Experts of a small language model: 32 GeGLU neurons an expert, a softmax router.
Below are experts of layer 5 (counted from 0) of a mixture-of-experts language model. Rows are named router (the router's row for the expert), gate (a neuron's input weights, with its number), up (a neuron's input weights, with its number) and show model dimensions 0-127. Each number is 128 + 24 x the weight over its row's rms, rounded and kept within 0 to 255. Numbers have three digits each.
After each expert's rows: a language model's description of what the expert responds to; "mostly gets" lists some tokens that are sent to it at least half of the time. This comes from a sample of Wikipedia text that the model never trained on.

# expert 6
router:107158103124127092116129134126113134135145145117113116140068146129136135133130130120100109136111130155111173185129146131139145104099116089173104163127159105141122113122120126141134091159118154127170189156110144106147138124096144123099146136102135152149083159129133140149098107091170122134119124149112139113111099101187107055187115118183130146121145159134145116115100125120159142112138
gate0:142116153124119131151136132126135102121141167106122072124184138153141158083131109111133096148124154157103143118137135143145162135116122097110148139175075103120133102136107146099150144128096139118091142104108197113149098134131132151162138089085130123170129167137146127164092139088154168120133155109129131144124136163117134106144088119126123108166101142142139189089137129132086128106118
up0:087169117165137099122132139135116147111111079117133136132100146132109151160134138130138176121130102108191124151127098122124084126148144135133086137074169162122101146165138139140099146140165136103145137154139105131089151109114120119066126137172126145091115103132119097122141124153104099136112095129147101156136130083144139146135171138128115105120166133103114085145114105154146151163179
Description: Digits in numbers
mostly gets: "09", "12", "16", " 0", "13", "10"

# expert 58
router:137139143180187161137149137120145105139095118114104090147158123124120131138100133077142153135150096123141089113113141103139150133152141124091154114137160143185102106108141125161147135117131133151160126130141154146116161103111102147119066116092081118125096071147118142139139139158095131163142144131136103099123113110140135145117120139139130099137174074150116165146152145142115070147113
gate1:125151102148147135111130090131194126119106154155162126117139105120118127138140138085112078112152147131135118118065129133158141149071094156106089113141158125157117118158125136103117125140151122101080101165105137160107078128112136136081131153079122121097127135123153127114119114152138131168087133188124116082150136134158108148114146124095117094135112119160154131123109103122118138096102
up1:114148126104135157118159094098134100086085096094132093130163095135155153131090144118173143156098125157090099085133120124105139144117112130136115143159122161150113167111132152101104134112127173122127127083148131106125162085147095126095106138069130130098112114131127141078097128108129105110149122150177095118146122127151126116096152137114135157145115130155159157112180169099123133129128
Description: Capitalized title words
mostly gets: " York", " World", " Day", " Championship", " Cup", " League"

# expert 51
router:114159110135205119146141118105121145128193118153116085162142134113116158118136127165151129130095124119156150126144097126130161158130123139125122140148097052102100125142149133136141131108134159101129163135138162141136126141136152129150136109123132107128122148130110159124097166097160128120126138115090130088167121116117111077123120102133141119122172144111168134164096083168146170072139
gate1:127126150147086092095173080146134126129170155135124089139116163087137132137140138112137142111139140157097090164118088089114157123132125113168115136141108124125145100130099125124041152103143143077129119130102121162136134138143132109127124151158141137157121153145122143131088139132149128117114133142126119104181106129095137117082114178129156153129143106131122118113160164116155181092101
up1:126148151147121094184148160117115124084148109110152153094128117167103100115107135137104149122136104103151127161133155123160142141125143151115134160112125113132148137178112129088136089181103082149172140140141141105094130157143107100149107107141119174134125131080120136142160070131142149128140121115136134169108136113138127139159081156113126141115140125124161084093128139172167094167121
Description: Table pipes, hyphenated names
mostly gets: "Se", "La", " Lo", "Al", "Mar", "At"

# expert 36
router:114151137129163132130148149120112111160137116112117119158125110113151110136159128149158150119168156130101113156099149120142116149154131170108118107106096038139103124094155158129127117134168158161162151141116166119106157086098118101136113120113138108105100098149172170107137122087161113111131135103113130058113120146140112147097137115157147112160133126102097125139125142162122102172110
gate1:127125151122148118121110068167151150134104181123147116120117144059092125166155115169150146107141157121105137141102088156152087117127156114161093113127093129133114116095177156119126119109161143123165101132129122136145140115102093108093139170097099149071128145098083134130139114141128120109150101136147138147097119149132156112132151084147146137145105149128154135170156110114132129157136
up1:144123120164155094150153196119124088077099114128142107106109125154139173102112134119109124116137155140147136139158124104107144140121133119128162146122133144136087169139098118154108147097120114147118165136119158122127120138132131139106121123195150142176106124141146100094099111084102116118088125143092137081159131151099120109150143091133113139143148098117153121157115125134095150057164
Description: Pieces of proper names
mostly gets: " Gor", " Ze", " Young", " Ge", " Gon", " Lee"

# expert 13
router:081147149135166128082159142111133149111104145125123140144115178103126107109097140114126129073123136129130131138135134129143129142172167134128100158140110114145140088146068160112089078167164159127116147147121142057105147104139152108119128127144116107130142140126146078106082141094097147137175100136101125152109109130117176112162111114131136141113112134115143148144113160114133145094093
gate0:109110135153129142133129151121117132166139135142087150162176150111128113131108150144141141139129142076098086130099128133102133145118159145071153137173101175110137106150098116109146159142136118137175133088183131169100158115114181126148138131179107167122135116116140111100097126115121112134156114114088115135114133130127116128121116068117146115174163128104102088145150161141160142104122
up0:120124108117114090110159120142155120131155111140167113100141103135120100120130130102148147178132100141150112169108149085150111067133133132174141108125114103112127113127113198140113110099112067099136110140089156114160157163135157105111122100098115086161140109137141137112104158117138119156110116113099101085102133135131178111144142143119109191082105133154118154132134118144118120120135
Description: Parentheses and foreign scripts
mostly gets: " (", " ", "("

# expert 52
router:179147088122151124103166154152129105139111126095103092122112134125141087128159096116159090130127165062156095098092117124142143115168099169141120114134132107129135094127130178198160120092134104118151100132120182113148156130147166114148120120132123104147109104141115137095134149112147116137148126120144124127140123118137146149154139106088144134157140122125158161133122163091186129110123
gate5:087142101094109115119145167133143167182110093123100147123160151148097088145145176120091107111169126095136174123125133118136112153159121104120120137137107122107150152138144129183144104136130149124129124104129115134133167126160156063124156153072102094142117066115133144130103131108110133139139076093138178121107130103113130108102125138134137138146153099118096147147120131106152146146143
up5:093126099122103141138142159161116142149119146144098131110139129160121086165132205108095065127161122132181147119117133119156103164135075125122136114107135098109132161139136139175130120139132158129120148087102118131135151148135126076140132160079115093153095096095125143122129136113114144168129083109110181117106148094114147112120106134131126130154139119153084142137138153108133148140154
Description: Proper-name first pieces
mostly gets: " Wi", " Sha", " Pal", " Ku", " Mac", " Bal"

# expert 19
router:120125185112123131121115118088162144115161115149118080184150104102121126134134128117131124116148100152147154159108173136151118114100145143113088157128145156139133109111145126157123106116172123090125132100159107148138102148120135153134097115130096094150130134185105102141092172094120111078134154142132151076122097120162135157083137149175156146095144085137136122157097126120113126115144
gate0:137177153122113136180127128134167150148115119125127115126169105122131150110168099141117174107148114111140129153123168117130135131100133146128154110148176161109134097141119121120165096138133129191149130152088140127108098167090114120169104121087097111182109134153114138119113171127176106156095120106129151133130120127148148107091118178130125148132155104122123160133099135162103144173161
up0:134141112108138141134103135124098119083132127128141129099116145176124095150122134149117145114096159142112119142055101164096156152131146104089135141105085103157125092140097123164171153126160097107123112149140111125079146130115124125124140119131129155124155126108130122161126055152116125111129090157128128136120125142102111112161122120144138100125149130138160109105143152067154150055090
Description: Years in infobox lists
mostly gets: " 2010", " 2021", " 2012", " 2014", " 2015", " 2011"

# expert 37
router:075132139109104079124118119151123163112130154141113158146158114121108134136125110123115119157130136158130167126153143134178126134150115166097133158133160139131119102148056142151139164106147142100138125154138110094134132149127114127061142124119093141159146182162092155108131161150148150146105145131116122082143154118150165180125110156167122109083130130141168104122122158110128106112152
gate1:147162132128152101145117150136147120137121115153107132110136117163134169134133127148148112123121122133128160144112089085121120137185172119120145135102168112136128087118149091164137121104138125092148123146137150096112095119135090081174124119137132102151129166145114165164144121130107105109171104152162060126119145125150126140139117148051171119104124124122146145093151098090169111122118
up1:124150139109098134163130147147097117139175104145131115096122125149129129090138120117146117124136119112134134102105164121119080106113093139146157134145135180147129133161118140125145185140088188117094117120081122136112105169046115123121095135104131159103127111154155111143097129107131131138107147110127116122191121150123130096175144136127118125123127185098137120138148143149109082091112
Description: Infobox field labels
mostly gets: " MPC", " Genus", " Coordinates", " Species", " Sub", "Scientific"

# expert 59
router:153166104142155143098122119114122117176107129145072125143148130167139128090087149127200158109113174109156115099141109116111146092135120149135111137099101167093121119128168096128088103144111116191114114144131114087139123087141133141123097098118127146100121143117134099137089129121155124074142124139130126133096158132100068144122139172139128161149138131143146125112125136150163120106117
gate0:157126101108123142117105135116128141138179152130124099154144143152168165128140123092116161131134143135130129149115152169121120148118112122074109151119175143131113123158085141159157129104114148137118111125139146163144153130132106114143133125133072183140115100116104147132102166107156135141145152154156118174119134112131077187132116137150107109182095118120051142138158116128135133091164
up0:119103138128083123138147115130135139137129126145140101126113103138160142106121100116178113090132141116157176117095115144133124115103162100158110125130068129167150093142137154095100155143153124149119119122137087169114120164100148116164105081117158095136115132102110059168155077191117088156117134115107107114108121128134148112115154148112121093087120137110123135122137132088133130138099
Description: Apostrophes and contractions
mostly gets: "'", "’", "ove", "yer", " You", " you"

# expert 50
router:120148132115117102097115100061096144112146125109126125126177133121146122124169110105115134152129119107180134100162129123137131094144088153126154116152150129134119114119130081105142138073112110100122089145136150158138093128092142092124131134120112150147110156123062140111148187129123108167123137135162132120123134122119113111126082131197153129111176161132134118120091155118142122146172
gate0:148095146101158117071138128149089146138120142140132134139150127141157121092120161137116093119125108125194114126165129198107133125112103132159163160181128127140134093145123113140106174106129148104087143141150178101164147137095129094107126114153127146146125182166110105140108142160154127123142118140117124143114182143138105160147109131154121119117162153125130165128137088136143096112118
up0:137096110117114125166140156101098123116114160134064160134123130112100140116133124096075121153118110132131087133133105161120115114147087124126128177110107170150097124159116136104096154133121191138154104158155148158143123116106070124118141074154132146123142130122126061134131142096126089123146096122123107106140146143119112174155118169113159141182130119141133141147151156120129124124100
Description: Table row starts, list dashes
mostly gets: " Total", " Votes", " Candidate", " $", " %", " median"

# expert 31
router:137142128118148108155119107143105152118135103143106119131102132132070127148125119136119114147049101154116171147139143114165116107159124127153132176142164115103162088114121144114131112088108135086130167127080146151155132164130129165162100136160142119108119120069112168142140135099135108122154141153119125141168128132151097150098103149123109131129115175112157128151092097178150115102122
gate1:102113103153159130124155174128098123102098113153158126133110128119141109135174132133148150151094097125093142184145108098114108110107136096124153110152114130142154101115154149127114101115128106131118133125122155119158143135079109110161122077107169097162063134105113137078117126132133142086095129139110131129170141086153122126159124087167158162097089128147120154154151109138111100154134
up1:172126159123107109182122074106125103124153118149101125128129108121139119106081127105131098106140105129212151110104136145119145133135143117164148086123148126170113146163103161120117114133084124133143118096113120153113127100142111106120100157160091098113168133125171084138140139137158138170150096157170090133112133141119168111114106155086105113149117108102152131122130114133144149152111
Description: Syllables after hyphens
mostly gets: " ri", " pre", " mo", "ü", " gra", " su"

# expert 32
router:112121143114102116125131129179188146128085128161113110131098145109114112150139138107084141086168109094123105154139114137118140134110150114116160143137076137101092098132114150122136113173136103149147104160108128164124107113149165122129172128183111138134166091136136163118105134129187128134130129128153121182161129121161085092128130142143112109169117159147107125131101136139111168103151
gate0:135127134165146120114089143097138096091170135112112109122135148164103107172117131176069124143187130118151135114178109142108118100132088139103093140129125112133145134113189128118119130118118131104113100096132151107156128124153110124144115174140111131117125114105104123140090143155159121141111137142111124154113095115120167134134108122152140124160190109079134166193121110131141152121169
up0:146131137144118147173104159151135118137156162095122141142160172113136097189116147167079123151152126106118119119180112122109114139112102122113117112103148100130121121098134148114146153126112171091131092145168115090148094137175114138161110155111132142129139119144114125173123100121169138115120149123069120137114115114168172143162147121129127153143160122087146149176139134162108091104141
Description: Clause-separating commas
mostly gets: ",", " while", " ,", " and", "—", " &"

# expert 60
router:109101130090138136136108142129138157121147155126163146140114090158110130146178138135126115123128118156116165115144098139139100130124132161112064107145141096130113131118102105169113171099137147060138140131135128102159091169157098171075107113134121110135123134125145129124127138159124150151118158119139158104161099115125113164161122144118126063106134114161104064169102126150119115105139
gate1:122115100129153145113124142141154104085162097133152101167164156127158140179110134096138106152105124127131147108140118127145089151119108104147096101123092090117070091158102106129171201095148137114134073138109102117124140134122156153160106088128104118127106124134110115160082111124148161144067141143130098121139121107138140111160157109153125138110153112133136137138157109135104137152140
up1:097102140124173125135126107124173118107166146129148101136133130137159147127095140102145102138139100136094157117119109121146140148141094122155093122134105089153080100130107151160143168106155128107146101113102115131142151114119160131129122091109090125140130128150092108131082129138128143169078160141120097145125078085135159141166156129186104118105153108124124107149195123133099151165135
Description: Infobox section headings
mostly gets: " JPL", " Preceded", "History", " Succeeded", " Species", " Coordinates"

# expert 48
router:114121122113119135185102118134099141094152095094126103122097159162117122145154126150169136136113130170105118118144128143098135108155162147140120103090105091102107119102109120103046127117129159130120144113165125134158167115136121104119106101147123104134105127131112155117123179080146141185150123153104120121146158140130143171137145123135090111143116195114151140137110080148142110109120
gate1:150081151119111120125098111108130137090113138134135129094106157143138150118097115103148137128108133135108125117113127150098161150118111151186084137140126076186103141153126115123109107155143127142119116094163114116123128139128118131134100174117086143113156154118161096105091147117151146143128124154100128147095117188146120089116137127079119123117142122107137117141177132156100144046091
up1:103113155140117107060140123124104146145130093100093122142137118080120149108116072095118143070109152113159125139150145115106130102108126097077178112138116131149121119130121146135139119099154119098115138174086161157122110114113113130145110102175151109155118144153114135134121120131150130122123113152168109134137134123143127134114099133200148205140112124133114106138147124113180125163126
Description: Inner word syllables
mostly gets: "ti", "si", "gi", "ä", "ser", "ta"